{"n_layer": 11, "beta2": 0.95, "grad_clip": 0.5, "seq_len": 1024}
Below are experts of layer 3 (counted from 0) of a mixture-of-experts language model. Rows are named router (the router's row for the expert), down (a neuron's output weights, with its number) and show model dimensions 0-127. Each number is 128 + 32 x the weight over its row's rms, rounded and kept within 0 to 255. Numbers have three digits each.
After each expert's rows: a language model's description of what the expert responds to. This comes from a sample of Wikipedia text that the model never trained on.

# expert 29
router:161133150161166141148124131107182112149088115086150122182128110144139123137143129084140119106205120094131083162151115128161149114155140100171150142202110207141136118135060124150142154133200079106129107142105130098148102161091141126129119074078129135088080110141142098138120072104142110098125110069120093113125080171150106183122104067175190087095117148080157171144108192131158063103067
down0:120150104129146127164143156135079134182147131166133124046157117124119163112121224127074146145119128103133169078089169100150161089127080116180167109141141165107121136160164108123226117172197116137178147147145109117120140153126098101176155134143119098197111208188128131150090133109133129136109149113097129126079146104128180197185148177129126071110146155130138114161146102106117173138147
down1:096113109183131156125077147131096132162166127119099151107118117117141116090130119123133130136137130127166094108193079183170090132149077084126123086090077143116182162049161130117102147100103150147166152201181155111149125134148089157127119085121109157176185155069157144124093124145099118106165073136098101062166071173126108119186098152108127184122149139153107121109076217116091104149122
Noun-forming suffixes. Noun suffixes and head nouns ending names or titles, such as -ations, -ics, -ism, -ance, League, Cup, Championship.

# expert 32
router:114176114138182171125171123096121126145139142143072151109119141116158167096084095101114101192142146132140148152103115126113128108155108141166120078089141116110112172172083096080112123102176162169104063215147153165115059101173111117183119138142081058078133104156065118170104165171133130130153147154146134074063151083111158121134084174099112120109157114114106115174093175154102175150118
down0:068087114175084148142155098082172168093107112162154129129108123125114121159113122137140140110156124161082109079117129111088102105125123107156067192109114182175089145168165146175115197082148118136147137142152127153108161111116160105193134112140094173202139128099146153134052134117108095136125115168151123143175071089070158081140114175120215086126106125110116147105179130106114079085081
down1:144141125136164130124171155112166170152115139177209123093085102171134050044113165140128119079115147148134129129138111155114131134102144127100139219165216142051137105081070169141145185161112115133156147139091149108127101134133101158093161152143144176183112169092091105169112140110125181104195057125112135141125106138072119144148145114139117131154144125144157153096094101087121125085122
Main clause verbs. Main verbs right after a subject or was/to/has in narrative prose, such as voted, began, took, released, made.

# expert 45
router:154136138124109110131097113185144138113182117166092179129136082143085107114108146146121130155110149090050094172116077161152137105153157140082142172169139153112143214085136183102127139092129186092162085106150127143109152108147142160082116096165134156130087116128150168144118147092172079080122082135055086172068089168098117151071132173139086135141133160138125124100120155078146212115116
down0:106170122072173107098113156089129118143100092132166133152096130103153109105146134224139148115100154120118084075101108150129162067137105125159151088114108177109153143128150138099104123119088171167109128082113078138087120131184112136120168101063120113149111114105172093124097172167108129136088078117041084122114146119158138144200158102095158159096194063068085135083147115087122174129105
down1:076135113094160101099142152149194144084142151164192085145170172144120094129190130081119152075173146160105114131153158162102106145058131171122133117137158187179161142098135124132100157123092098170125111140109149109177151155168085115099180069132142176110090093138115138079153147141099217162093108151107134097076155070108147167170172145147165085166125091150119159087141123117132120089109
Capitalized name starts. Capitalized opening pieces of proper names, often foreign surnames or places, such as Be-utenmuller, Bre-uning, Cooch Be-har, Az-arenka.

# expert 59
router:131122086146120169132144151125149145120163175115153104144129145072158109173107158192142114130089156050135106102112078176183097082085116098169161109130145159067099153130165073117174143142101120078135131085099180079162142095067111161122142077161125179088115156114131091156157111098181138189100100093129088146143073136176114146112098136111110087080141163137096126168174180149127102169099
down0:140079135163124117187179152137078115124082122109158100163078106160097118147154073069157126099190140151098148119156103144214129095109076144159121206119130166137132120065137127094091125152095135082192158111123135161069167141092139149138117131095148109142091106159083112087146132154121152089131093131101059151120139127118127156163077113225188128150135153099090154153117082109119150121122
down1:138086100082172072134171179148113102134126150178104083125121141126120135153156171150123113202146077138131114166105196095165112129057119125146114085136109092144129117166124132117127088156154167139139115139170168174149141094141109091161079154160110161129115060096139134192122096079172127106161136075129178132172182107134091160141090179135088110158053162133048116144115138158170127114167
Plural and -es pieces. Word pieces ending in s or es, mostly plural endings and "es" after A, such as Aeschylus, Pages, points, goals.

# expert 21
router:141117054075150135117079160138117096080118173152092103099163131152165137109169153081123121157089160127178063117070103060125090177126102108150120195082148158132152119099152132144109138155093125101108107109138214151116122162142071141139138172133131138126128132140150180131127137090079096093163074155121122106154104158098132104091137185100201114143166156131142140060155126145123147198068
down0:174162129164075148119083104148144075104097120121114167141125121107120099115092131101108152108143137105163132124160184195153172118087104096115095112110110140139113130122181119115132120179146113079156159167078164123135041090138198130120092094182135104096069141163133112121125147160121108172153205116133191133181138156118155178125141170094147145085134090160096090142179176153138176178060
down1:154163153099166144103091166075136137123190113113093125202152069112082145084074140124076120130134166126140083201132117083119115119128073088094142158162155124097106107083126121159114131145109086139119125193140160138070158161178051099093192115144136130125142135138119126135101128076136093109117141122084110173210152147148119134143112132122119133159140161095154206141052150149185117157130
Short mid-word fragments. Short inner or final word pieces like ot, sc, sh, oc, esc inside longer words, as in ball-ot, sab-ot-age, D-esc-ription, gl-ac-iers.

# expert 47
router:102101123161095129115114081127125083176118129139100170134147139075130101118209106153120117135116107111162093096110126133163192179149137124151182162069172166140152110089162098124143185112119104095084118092176120096167179085077112121168155103125172089115120119124140086098184145115074155146174141123125076112127137136177128113166132196098082165065109113156080122080136140198112078171146
down0:118134160101023116147057148105184140128084152099128145167109134135110180155117098115063135095174148121168191127154113084127084155162068126105134161141138128138086125155168134128139117144178104155085135105108135090127112150139158143087145119144056093132147159135104156123114138118119134188039117139106124169105129078120148160117069101155157108150234112118161138154194159133121101145113
down1:137093157133080096112143124183113158151086159066115129142165105112108153107146091106091140123102117160200147091067125119175090115145095150161101143113161101061137150169113101119101156079187107149117133121075171155141161125128116166077091088138133164091166059119188152152166161164104125166113166105075112182167098070109171120166094116124109118127135167173153118148106117132092063148072
Letters after first capital. Second word piece right after an initial capital in names and titles, such as O-s-agie, C-ell-o, C-art-el.

# expert 53
router:137155136140096128088184149156104107145129165116140171140171104154138132089136147086079144137103163151104146161126173102175183173111164108112157140168121100177152103138128122176121091167054147090120148095116113140108147148094147137126131205089134124171154092118087164094132168235109082170073156087122063089124134069164126168147110100126093091136088050127121107170119103124112137122090
down0:153111123132115124145137145116119097114104183141099125121199125162132165174122156021081143126169156120136111087122072085112082112126118179113167098149160107127085117078134127157141101143140183153160084129152145108098101148184131139112151144137113075110163086157165136136129113123108157080101114116197170079135151200115150170143114122096093159206143120102175099058147067142111121139194
down1:140158148092085089151138174097144094128081062100198122106101173129147140138125155153136127203087106111096176098180108123102152146161147158095153127127079079141149090120096138161184057077152134120105108151098089137098194093113124171168142119121180136094107143079148125158170183132186105161142118121147097136130153131111137151107155131124103076167088193114156170171175128157085081115151
Numbers in data. Numbers in tables, scores, dates and identifiers, such as 6–4, 31 May, p21, 283,727.

# expert 13
router:135162166126111098145106142123173137115093112129102223166099189171055193160120155107122122066067090132126127116142173102157113152131137151088158080129116136146123113129174091129108066170206135066084131151133092157145142114146113150085107117119100142149153134079105119099171125104139099078121095118109141169122094171172153134117133063194125141114137139185157120168075087132155079149101
down0:109126152109031132183117188164125166093197169169129160119155149134131150086094172150116122172090171146137120101139155120119168117101119062084147123123093129139124113101069129132116106165078118066110168128127158124073166115134116176137192141190158171098175162104103158133134130117120138155119111123101133117056114134195126173144092120132135176130103127075159167063103158161143117178092
down1:110145070097145110189109098118104134129176135105129063137117230114149078174158126138148217151110211098134128119086168102102123097144118157128122145172147135193165117116090122065134147127143168085125101064125108162115100147147121150151160102124129172085076118085116158143090066132175178169144139127159105118113156106083111098166095111123136098129106129137099173122151086082112106154171
Periods and section headings. Sentence-final periods and the equals-sign markup around Wikipedia section headings such as "==Awards==" and "===Colonial mint===", plus percent cells in tables.

# expert 16
router:100100073154086174102094126110134133130161110137144133108147114081174126128131094125172100114061172113116165138192142168141163100155169177057069163074072103139160136129133129077112142136100147169126160106099124099134180116170171145112116093092181126159145181099077104076123113112107113099129100161071104172124139179141176152145166096094137101120111068150118167162093163169110154179081
down0:117093119120154157166163203141129134120113125166177201137107108137135121138131105123156047125100084105130106130068068143168148110187129071121146104111136120104111160162100108133113096081066097212155149088081154105143113057165082127123141077159129081086199147152115161120107066197103155129130097111144148130132116144097091159114164140135119140054157128146116101095129133127154167106111
down1:136130112133161182138181148175100157112114127176086092149036152148188164125137163131134105094111069103084116136118200114134122121065125091144074143104157148115091135137118104092155105198139192148126096117138178086146145158146144139075120168144143146131053099108170147120148134107118183134175113124135151130090184131143100162131096161127166089150115116179099116151162137183166186074096
First names, name starts. Common English first names such as John, Mike, William, plus opening pieces of other proper names like Pal, Al, Cor.

# expert 44
router:110078156149190149129132183151101166138144173099112166144170093111162084142142138140123130124151147152164148124150096115178124144107055113168101177188159141091094090142132170132106128149053138185154152060126079157091164151074132126083145150102110095173132072114093169113111169145100134173097128083112185128102133097091154131097138118179095144095147156107078168154135066138070164146146
down0:075116163092096110051156139154102145146131096116118119129125141112099188090115099102129125097167105149124061118122159089145150100169128085141123172187183123191088187123122129141161126136167120138117127135168083153160104121154126191144100170146047135141130118143198124171131190154123125170183115125167195090118079106102121168125155090131090163117154116052119144162109132165153162120075
down1:129097122134169105157080153152140108130196176173095116135118092152135122110108073116111094103138092130138121075096108085153114145106093112182119146118079091115192087152137156099105061120125154119111140137145127150174113082132198078165112128129116148078211189111058125090146080143102180137171129152127195129181092145142120176094112117158105153106085181117086163101079135139121171118131
Numerals and quantifiers. Number words and quantifiers before nouns, such as two-seed, one, all, second, most, plus the piece ost in fostering.

# expert 52
router:176077189093179101089170129117129103117109179114151119086174125130125089140139139177158124165143137111139122142098078138205119140133079066100131160183083155124154168168112108151105098153130143191154115150102083128139147148104154137080089120121117154089114133093038074185138125071112114152088122073102188135145127074073142123127134147131115133154114086099091138078147154189146123151175
down0:083099163117140155154087102163077167144179092100088138083134155101140098109117129094078131152106172133137152154112198090137178229147180141142189091153138151160153135145078096110080095087134139150097180116103117152126194117180057077122178157118143102143116124141145142154121133140140123117137187156180125137160059108144086117116147115096135140129124119169095168130117165085166120063129
down1:108126130192123125135098123129129100121136176135134163095160155141159067126112148111195111144137082166158118118056116157167162100082125111104182157186168148109137132117111167044100103065180136099126115089105172165122129075152160198125087143065143158142169155111151147081118110138088120123146091117075131045149133146093170152103150121081157118066131102115165090093124131105141080124149
Modifiers before nouns. Prefixes and adjectives opening a compound after an article, like anti in anti-war, mixed, public, inter, sub, World, plus the = sign.

# expert 36
router:154154166195110118182118125092116108140123142144129088115157153100130137077153097115115075122163135139108136151112131171118117152165102084167163090078125116157109157062164127157153105101142154115099128118157119097133095101172080098118205178107184055155104077196169091122129154168122129132192136122190127044163093113077158140134147149135118108101132169139106106144159189070154135083121
down0:112130164156119170152150103102095118113157091090114108127126131082117131133202130142100120167199127171167126097152142103166134155098064136135132133118169123072135149180176168129140165111125052178117084135133086131104202126137181139164145167101095020095121081154141161144107159145157130160182106108091162177142131112153114140137132085151142098126129149097162199158135078106146133112190
down1:100128101160072145133144145150123157106135085130153129171165090125121103124172152083147172172165106119098112147107188149106104120155154087061117119128150118121040107187067146133110101133167098144139190132154179112150073081107108190193104181123109147073146130128092131107202127125121128231094156162096133128122099109103090122134135163140180149159101157156165133127094172151123154115106
Inner word pieces. Middle pieces of longer English words, often after c, re or ro, such as calc-ul-ated, pro-ced-ures, conc-re-te, subcom-mit-tees.

# expert 48
router:172155134146081099156116084157199150141158100105137052146127170100126108136161140173108131079112089104114097124080148131129206072150153097107143195140096157099164103099157113125101131125104112168122173093141130091116109089115102172173102132153136171073153169101161110115096114091162148134130060106147091137130077168107092106142132103136100138156173141179168076103133171186054152138171
down0:115137145102095085139150150177128118178099122087139156111149192103135153132082180121093139102103152098102108119147115174111169128134177165165154139157120187118198093136140107086091079136108127102139108098152153099153131130113110082112131130166145115107183123110158125109146124162187055124098130100211105100074170139181144179090189123114099056121127092149119200074127130162073087113148
down1:115137150162108119081108132164096092049108152119118176112090148202145083111107140105169173074116105113147106118118159164069102160140195099139147159110109164142147145142134114155138140143123156123105069126141153168170143160180074129119132145088109172120154145073089127173192116069100127137081184091127177133101162117093111190140127143104078147118163074125166074098089134107130089136061
Accented bytes and r-clusters. Lead bytes of accented or Cyrillic letters in foreign names (Ro-ß-kopf, Do-ğa) and r-, d-, br-, gr-, tr- word openings.

# expert 7
router:153132115173152108142112109154080131167141123142204139150080102153131050095077132170166133114119148109050107072124070115085156114072167131142141172139108086112163152154099114116169109130155153065155126084152176107125110115140155163140101129170133216070086179103137141190124120138152132079168152161135119162143132147107096130076134146183118061142115095133112091074133141113150097105111
down0:156205119132159142106156157092132063196153161107127148118070121177136142128106096144110118084101102088159145110151105125184158167110130143142180138075105116087128096148134125141209098110165170140182150157149109089124146122096140071135144194090140126105174111118152137108091104152080217182167105081115129044157148134145127126123134122099134090151075088093107082125118174133155107137117
down1:119183163107149108168056140124092110107151115083120155138163125144111076062140135133098140140063105139189090104108165159139168160108082156130184152161118066180093094114163093164188133075079132113181111126204162187129120103131126120115122140121204131126105139126093183146141148164145144120092142171148123145141109143128072110143114184132106061141160117169139199129150099107117142102110
Capitalized name starts. Single capital letters and first pieces of proper names, places and groups, often in transliterated or Cyrillic text, such as "Roman", "Islam", "Al".

# expert 0
router:084095119175123119103158115123103069151112164124132184139139079107163138094171163112142076205114109107175133118186096139130168127143081152153149152112081082120127170099124120157114134147142079120154136113068051151133178125123112158157145132107170084134079125142101122061118126136110166116183110134124087109157152112124106166203139146084103125145070082087086156169108115186185149190152
down0:175174127114112162170162176108074133141093124054133100104095107085141159160098075096123066168120134099132143073133072148154106081173153158117126072112143074149102062194104091104099126155117120124118098124130091104136054131179168126097180102158141101085083133074100131165136124136151159130141160134089137204166183167100152091149109126111104129124147135132158135113139096082105157095162
down1:143095163133152177137116131112128121114126159109131096112128099097094078136206090091128084094067058144178162122176147142149134106192122142108091114113089142141162116090091189124109162141138149144143110140186140077219141166128143161089129150151158119100150160099142176143138130134134157179102074127136126122093140058093208126158131152146089154192152098145111160093139118200101133132174
Word-final syllable pieces. Second pieces of common English words after a short onset, often after D/d or G, such as D-ate, D-ew, d-rop, for-ew-ord.

# expert 15
router:119096146180132153149079166116167127147178082137141133136156115137152082132141137141120128129170161204133113109174194113144126178138174085125050096115160087134094108118111107098119202155117181175119086085075164155103085143128076079105146163100165069142151083190156168152147142148120108170160115140151114116082098170109133086087147099149125106125095150140090105144131086072143152068141
down0:155167145055121182155094132197157144118157140066095091129139119158160105143131130115165097109113125126167061152133125093143139144115124128079139177098134147097133118093136161074134114126146074160111068144177171125047121161109121113160121077148192175081075124088204059117141111151142161091100121145157085186132152149108120124148122152164095133188120151175176128094126133139164128171138
down1:135084081153135152155178204135106132111210076121086130093151166115075114111108117109102081165146111147128114097090165064132092105150120071153064118126156127098095186176147154165129160134154138156091116156085187107078096075122177096114094125127124064141115162150090135142148114163116069140138119100170139118130134142131124098063144176145107141076096129140154169146109204113128100111167
Mid-word consonant endings. Middle word-piece chunks like ult, ort, ect, ess, ens after prefixes like con, p, ext, as in fac-ult-y, C-reat-ing, Profess-ional.

# expert 62
router:143146132112163111077088148152166096155142209132124082155134075143109163104152113106139137114106160130128134172059101091192115100073138099120116072130098119141147174145102124122125075133143115145132091145159096114057133157112142113184135123111052075104194079112103120205148121091122102144172145131175184125107137095174144152095131168190115111154174146132137185130100167153153100144075
down0:157118110087132159116147110055121134121176147114184121165085099160139103126083147135158125116161122067134169055124099113090120138165136106111109109129172139101105151065145065125123154100109139146168116134150124095153154138108052165158153140154147123133080188143149186194095154169125103110109119117162122063141133155113148153134179129126185074144107074134194212104169121172149128073125
down1:090115184111143126164071130179119175145147113093078163149116073162144169133155114124044120087113145066153148184168099080139121115107116120153104149144111097138137172161118189100145125090092134113135170077126149158114115197098131114113154168117154130082159116175208079140144127108111173144116108064139118078140144146171136137157140166121135104140097126170112166122151126125095106045203
Conjunctions and linking words. Coordinators and linking words after plural nouns, such as and, or, including, 's, was, also, at least.

# expert 60
router:171134090102149080072137085159167106124143105130100121170112151119067172185140106090147178132151085113122119114091186119117093118116063208096108053095118165136086131113159114125104119125183168078104155202144163115124082146082119131123096083128171178073139161141089157122164139097151129126189137123131170134150127088149184130128125082138159138129091125150163138116137134143198133147065
down0:118160090116172075130180102133182107124132120177132130127107138163105182178150120110121206100198112115175128192097153062135134120119142123117073129130141129135123137150152162080093140153095148105154123156142125114119050119117163127157098188056137118019093144123125143097164114200080140135146148165110148197142097135105135131101133106148100131106096137171130153105145134197146165111093
down1:125139158081161116127094096139108122098147172118107123136170172171129066168115174164126130091122156063121136211100171125119190124161140093145182070155125122134124103114113143153073152132161095113117179179109105092138140075123125163162160079144159125130148103097177103027073130143122126142117094105129126171105173129119152120098131125160130188141154205170125107115174100074126127169171
Sentence-ending punctuation. Periods, colons, closing parentheses and quotes ending sentences, list items or headings, often fused with a word end, as in s., )., genus:.

# expert 28
router:101093088088071165158134107108177111108122067155169086102168120139140138108128134098178117141120167151118090196168110119157110097173157129076076151151081135137179186139183144113083158126144069121178149131112165118122183145131116122094091088115131134115139187144114123122146145070139113073080093195074119143099120169120119153112114101146173075146109051080139114171112184160113133143137
down0:113116091079172118130097169146125072113174116129139130082091129167156080056092183126207096140088123137175136085182127077073191137110095129135132105123112129164125110126120166077088126088163168134124122136141137134128144134132103185092100157091107141165044201140145133125125147151114129143166091121118144124151085128065069155086113120075143129155068136121088120074095112100164112172128
down1:157102194135137145162082173168131095122169108197096128182146136136155151089139147117115124086161136121143107123103182124098108142114111109194140156159118181165143173143143119080199138092100134166151160079047172142113127143164109144166110103173106173193093093118175152156104142065180152142109061117145136120086128184174130103097184122160100100135169098137158149131114147161146100153149
Surname and place endings. Later pieces of surnames and place names like ford, wood, ville, Robinson, Houston, and words such as American, City after a first name.

# expert 18
router:183070089093080127147182111146103123123108134102171109205148110124171130099070146132152105154145121094163118099140117116142120127084148147136116164098123139131089149189117070173076077132181084075145148153102078136191167144127127140072078107119149140119095177174085105165121052111151087184094154114178162126104122096185135171138124105093145114149078161120161136114136089140143089092109
down0:159083101201107120129121081150139121146079130162116169106164082082109097128060080140109127190064145148132135066202166138152169125146071117126168100127129112144106113114127114137154114053089153143086099109129143175188142087128133146138143120189197088114101187158125053114149153101138140175102120139163121118109177152162053142126128137120132141120166125111077121165167090112147123114117
down1:167091130098152136135149100125107085147118127072079148142121133114143115096103146119131041177166136157180109133146095149174151142147133121167152145165194146097108116034086152104129180116116161118127155169121114119095117102115152128127099141114064055139111166122080190136068165096127133125112217142083094087144191144145155201128147150156110062115124078115151116160152131133163138126142
Year and number digits. Three-digit number pieces after a leading digit, mostly years like 2-024, 1-991 and thousands like 70,000, in dates and tables.

# expert 63
router:095100122200161176132093085153106146174121115152142132171109105118155146083205146079145108154168104108131095126137081150103102153155071083164140131105106167091158196126163130104188156107184120086142132168110138139138149142106126116111158108085175101080072140114153098115102096102166101124156093153126131113045154147065156110087129173104142152064149125124083198157086156125114092135104
down0:149104100151136156150146150176136086114134132081153105147145159128089172163178125151190123144065176119059132136104127099142143186163120113066075155058138094142143112102120115129123132087126159145124102081116163113126108111091147167125109119055148100061128158116132187135125139173102195054131104129106061096115128077135139163116116134142169092158096161103175130103198127121184121093170
down1:123133183198157112146083145139060119074138119113138185147182132106120127139146169130068155151104137117170089116096117100157074108123119101134202080156106097123123078133133101148104149112135131098141127224125114143138091163115121119099101130171147091102098126158160099084144130160131157122103142113122163126079088081126153129060169185183134149120151169166125109187110054050133131111094
Word-final syllables. Final pieces of words and names completing a stem, such as Al-ameda, E-aker, he-ight, ar-ound, did-n't, B-reak.

# expert 4
router:149143151169138115080187166149149129161115185149095092184148104175066122145111148167090126145104163087075139139075150076153104132140085132086123121110103115144181175157126110154153135156156082130077163082107179093158172146130177143125104180114145118123142169093089115210160119116157121134107170069122109111103123099146087118075180116118142075110102171146183097177154097077161113110121
down0:133189149154121116100104119154076144091086154127133140079097080134146136187153160070102133157086102131131143132122133152090113181109095108151141153163132130122154139149148118096142152152130123090182132164180161111107105176190096175116110160090167147109177054090108131166120172122133142133137077121070160121129119114189184168150167055089096126152147089115205172117153140187167071115145
down1:095197086114085162127180165147146111170135060166079112118116105082091149151120144146169135122208193164152072080091145105153083128124129143175135086115149132147143115138148117092166068117130164112119130052160104096125120162169141097134103112175120136051159160120096127130099076125111103113152135068118177109115129159179148150073090150146159142119099112091151132109107149065156098103089
Digits of numbers. Single digits starting years, table cells and decimals, such as 1 in 1954, 2 in 2012, 0 in 0.01.

# expert 34
router:123098142160097156126103121105157186190143152156145112149123134080155062149138123145143078112129171094105120097099108169042116169101080110102175123086181086073126119144177124110159142092041107154173164124118162123143147107098139140085183149123160101110132128131151132182103136100124174103150115181135142100144141183087165108124164123081157143069095095155082098148182104134078096115175
down0:135130133179158144152197165165085137107116170145151085134150150143169137135148131082122139113104130108099094138122149033145127113150148127110187074111154122131150126144095134142086138133153037138156126087147105119027186109086137127107115170163122125086140093066168139134131104080101132112085091110152073133144126082120158188131144179176111110123077108184102124135084140092160128124199
down1:180096116154171157148156129120119059050155140134120159148143159110131099189134158078175173077123104139117092134106141098123163152137123099155165117110118211076155129107170090084136154150098196123107127118109140101072125113161111160129122171145136127133097125120159159179121083070167117131100096059188131167131115096116128140163163189108178177106170147172129079097170106087131113169126
Syllables after initial M. Short second syllables inside proper names, especially after a capital M or H, such as ad in Madrid, Madden, and al, el.

# expert 1
router:151090093118089077106089113157126045137154110159148073126136154146125139134110087158116141171208178159133114172087126097144122097176145078080124153115068136158115155109102121148149101098078143107175101150155119126132175102117166185185084099136111132133181139119119141163190061167192102161160090120119076116114161084130144148084096136129099122097186159172159123066117131131162132143124
down0:157145143166097110132158079143109115176153152138107120184179086113113109111154143120164163073097102039154132093127107058129115126093109139209078124151073091092128101128090119159102092087159111090097153132105167056130139172104064143178094091089121107135166102203184111086158128159146156144142097104127151164130161129139136118187063114150114092137146147122118152155162161110123138121093
down1:125089146134141131146131136121119141090122126141132134173160141158110142114121168092128123119102114155087177194134152134111162104190119139093128106163087150138109200212045117141129137132139161119139143142096117096176145135188102106163124129116116117121059109149123235157197117129131125113168121094142104154215164135148152087135123197129175132173166145154150105122161148087195146067098
Commas in lists. Commas and comma-fused word endings that separate list items, clauses or citation parts, such as "Ruble, 2010", "terraforming," and "Bank,".

# expert 37
router:076111149152114163078181091148069151179130110127068157055168108146170128123208124088145128114131127149183119098090097108112173138099143095116135152114099123177184061108057129123131174179095136137092119104131109130101131147110115119172122184143087125152141111123144156116116149167117095164122125103074099103133161169162137079105153120141177109122146087097141189147110160132057186170083
down0:115129097150131135134126147181104104122169135124065065115130149145137147186128168177143098123061098117173138164165128150171098125108178117125110192173105195151099121136140160131150099113131091111122081069108190142164104117098080144152119137161171151141145062092136172121111100159153124161167113131134071115110111071065123114111184191144115112211142094135131108113160099119119180185171
down1:115160127103110177134134105147120130104108080155159109135077120105168113118080143164159197153112109106180123078206140164168156166156085133094105072164111142117088126175104114119104116110152163209096110153197135128147119128141090101153138142130099150065115196160109150178102128184130101128163050102177134097103164151127100165072111101175114078147104094126118108075127113142112096160163
Mid-word letter clusters. Middle pieces of words after an opening letter or "St", such as "unt" in Stuntmen, "ard" in Stardom, and "ann" in Wanner.

# expert 24
router:170098138120106139174098107127221113095109156137140080155158128121076126146137125149164129158135131091090096148152158134078113186115098098160086139144120076130140096086144132147114157090119134108164171121129153161111153076133152149033160140118184080095134135167172130100089108098093171128122076103072123134115095200116111105099199071101219112122107121136161174129149107098111095150125
down0:122153119113085079081180177170175055145118091072178098114115111090097089148139115129162166231097093179103120176129139123145130080140122081124153165164123094087088186092069123138125136167110180105134120146166086168115119130149108139169140113147154133127080179110154106144158119102114117107108155103167109100169160085120125127085113158079167194105141145152177107156142129146109135124073
down1:094153109132163140147187164168135089127184075082098121102150156199104127151097198095134097157142125139137148181138090083129157091089124128067161151182112097108138139114148188137093148111125047101148062150096168143126100103104112118122092148096128135125117173144163099112092144114175099071185134120119112110120117135099101123126064154147176153099169179075145169102103133188069135112108
Foreign name fragments. Middle pieces inside foreign or unusual proper names, such as Mac-int-osh, Mah-m-oud, Tom-p-kins, Indian-ap-olis, and non-Latin byte fragments.

# expert 57
router:087088155195152180078224132141085137125171182136087143089096181132135092095150142103115158145094108127120099127099199075138094124175126180159161101101158088110166119121096124095085151127163203170103102115148125180148113118156097096164127094104127113134133132143116151133103141143088105167161090126087178137083168170130128126137162166093109154082145089117084172098132092125097163082165
down0:154129171123142135166152090116149117092141152161181145134061107144097083120066102089118104145160166118170174130085086163137162126132115101085135067154123145080070208153104137109101133129117175114068144179087086136114046137149150078097140121070127061136147093142121120156128151163116062115149095154133161158108102128119152103109080139106051174133154120102154098173172139167128123109131
down1:127103157099150129128134135154188156123110112148113093093101117088093098117115140184124063117098115108161114131124084154116126110174091126134136167078067169153140118187198209125139180095160165095124086110064166109143113124082200176160218150133180153115123173061115130132107088089146151097134145087107186126077094155115118125114133126140133126097147087177123110175103136135130122168107
Verb stems. Common verb or noun stems before -ed, -ing, -s endings, such as in-form-ed, show-s, turn-s, mention-ed, lead, play.

# expert 56
router:051136169137162175122166121151110193121128139089137132114126087089124087147118111129115150164151087178102189170179090101104096098117103093105110199132160169113122166125088161193133151144121117185141106170163083101149122098118077172149145168119080078181116073123109109132131086121164088157089152141150187126082116111143166163106108132175099130145100109087086124158120093099111174123192
down0:119112114112118206137156106122068155131106133150172083094117159125081167102113154155226142190109136116114051153152155139133138169181137188113136143099122143172141153167173082056101111125107085136142117106134133119102134100188140118133151093099155130176134172129123127085153109150135077088134176132099106101089157105151117109037120116093119138082120113097148141182174125153136163160066
down1:156123153132193170150114080105108143109072106188145131181131134066136091147136112141154164140120087120126091093093060065093144133150113139130081054090144116135058175125126197169109069131156139196161104137129093110118087121142152109148068141120081116155122166097182138142063181137085133073108168160170098141134093135100125159108077138134138101135120143133112132197142118123123103160119
Adjective stems and modifiers. Adjectives and modifier stems before a noun or suffix, such as new, first, other, entire-ly, un-less, modern-ist.

# expert 40
router:142142067172164185101128101112125106119149104035135206137093137089157156129117149123124095197158168158170099110145059152151105151110071121171142142084156102084088161129099058181145171166107135151134130165086144161133091108114085112169166105101143138135107109173156092097089158144134135173098119122108110123144171134138137135130080141118118104132144174106126101190134146101111196113052
down0:110082118141203138132140150105185175104062089112130198147120138159102145107120131088125150107119108127140113089131197184095151106115102124088144160120171123084154089159122099161134150123170137121160163110124184203108045115105138116113104135049122145120100133134116104134088064134073159105071158156112132119065145139143091128079138136148169143174120151151129070084161157149127094135063
down1:153150157117159206172100105138074116165025068170156173148101121125161157163145100112090082149155121185133130079147162140188140131106123153154136131152117134135162135154062153115117133123101109167180132112149069109181137091095153143121117091137101147080127095128139078175112097117174118140148103082139135148124146119155042126206098082088127064126125117098149142165089144125133100115151
Noun endings and nouns. Plural and abstract noun endings and whole nouns in running prose, such as ies, ence, ities, time, style, construction.

# expert 27
router:141114202082136110064158124123095089055181134138113118100171147165160090136176117144157136102148059134106131068086174105157173191115143163152153150108130110185139056093074126167124112106121082102078150113148102163115078119107087102172154159143172097140130082183157140113094138082143074167148155112160126070160119150111148102180158134119157101150121141109162089095151110137100138130127
down0:094090148095153133110091109158102112136170122115113111155081129121153105111128144116193124150135115145080126149153090107151166119196138095126089107101163086132094133139107146176151147134182178146108109196137109154107127077116165106106102167132150101121199084137151121151154140149139111131158149141143098057087105149117154093131153158092117142105164097177070080114034106076078037076076
down1:107067122118113131123079113083185188168192076157123073112162124096153092115113078161110151091097094117127105155167143137140088157166074104099153148130156139104088216097168118082193127112117091146128126127137108100140112141079118054090099106149130204140123084134170143152115160117097100101101108098085082119162093174063098125147134117156150073136086142126109100113149110142146089155159
Inner syllable pieces. Short inner word pieces like ic, ip, ap, im, g, ag followed by endings, as in ent-ic-ed, def-ic-it, for-g-ers, W-ag-er.

# expert 31
router:158152133141145142131182129147113117121102166091147135192151108162122131124088152117088153171092115133101120052150108126146120152068158115106114155141126073164160166121179116157080099161097087108162105129067137148136159168082144156086094187128185174150127114127074141088088166173119134165104129101083169036106139088159116116098105101095114117154123108174188116197113099114121082073156
down0:140100153084134155118110157092157089059131047133104108166133178141102127149152155129099102164204143149111086142133141141119108131198175129158155195125167086143125159172180111148128061130118084111163092102082117083116110128182136208117099117137190111154061168136177138127196128128144115114151175154155138105087163112139112137128088111117138082129149165136159113124107099166076164098139
down1:140154135148130123166123192141072139151059148161109151168180047111145130066084139135086137137167146136101097109113153140111174154145160123149167155112146123125150131138131100176063139114151090094137122105117094126086080151077112162138110124068073092118151125119125069134135142143059095067127103169158156134118161091079144061155113102146065143077150098107107082119086086067155129169124
Numbers in dates and tables. Number tokens inside years, dates and statistics table cells, such as the "80" in 1804, "16" in September 16, and "59".

# expert 42
router:156152148079132101173091171174140124122183106108057132193153144156080120128091130149110126121143156123140179157054103126164178091137170098054079185126125136110140086116122123114080133088109193120141111119143160140095090116147037145167151141194065166111131103120124156135110110114136092082122085105118133141149098129151070085090133166128123150173150161153122106091150115118155193109165
down0:149104129069139146174093142116111128168155135185156154161130119156176139053069113121190102121093124104111137170160107146133126109126132142159135184024098113116112129171180139070133092123111093175170169108158081123157143123142048129142128162066168161106102140068145089170149157138152133119121123104101185121136116140139121166144106165131071137103139156162071146155183141097160082095106
down1:122155140116181051084131087095149133158119127136142097064124065102108039101152176087187125128154114214132147101141119138154139133142209164124108114076130200127148141125166135060140120116142110124168157137116069125143124130148116151152114102100080138119161115122120066108163118098147124106119097137077122148127066153138135139114109066089089115148143091112102081130128117064131108152202
Word-initial lowercase pieces. Opening piece of a word split by the tokenizer, usually a lowercase consonant cluster after of, and, the, such as ep-ithet, arch-aeologist, mot-ion.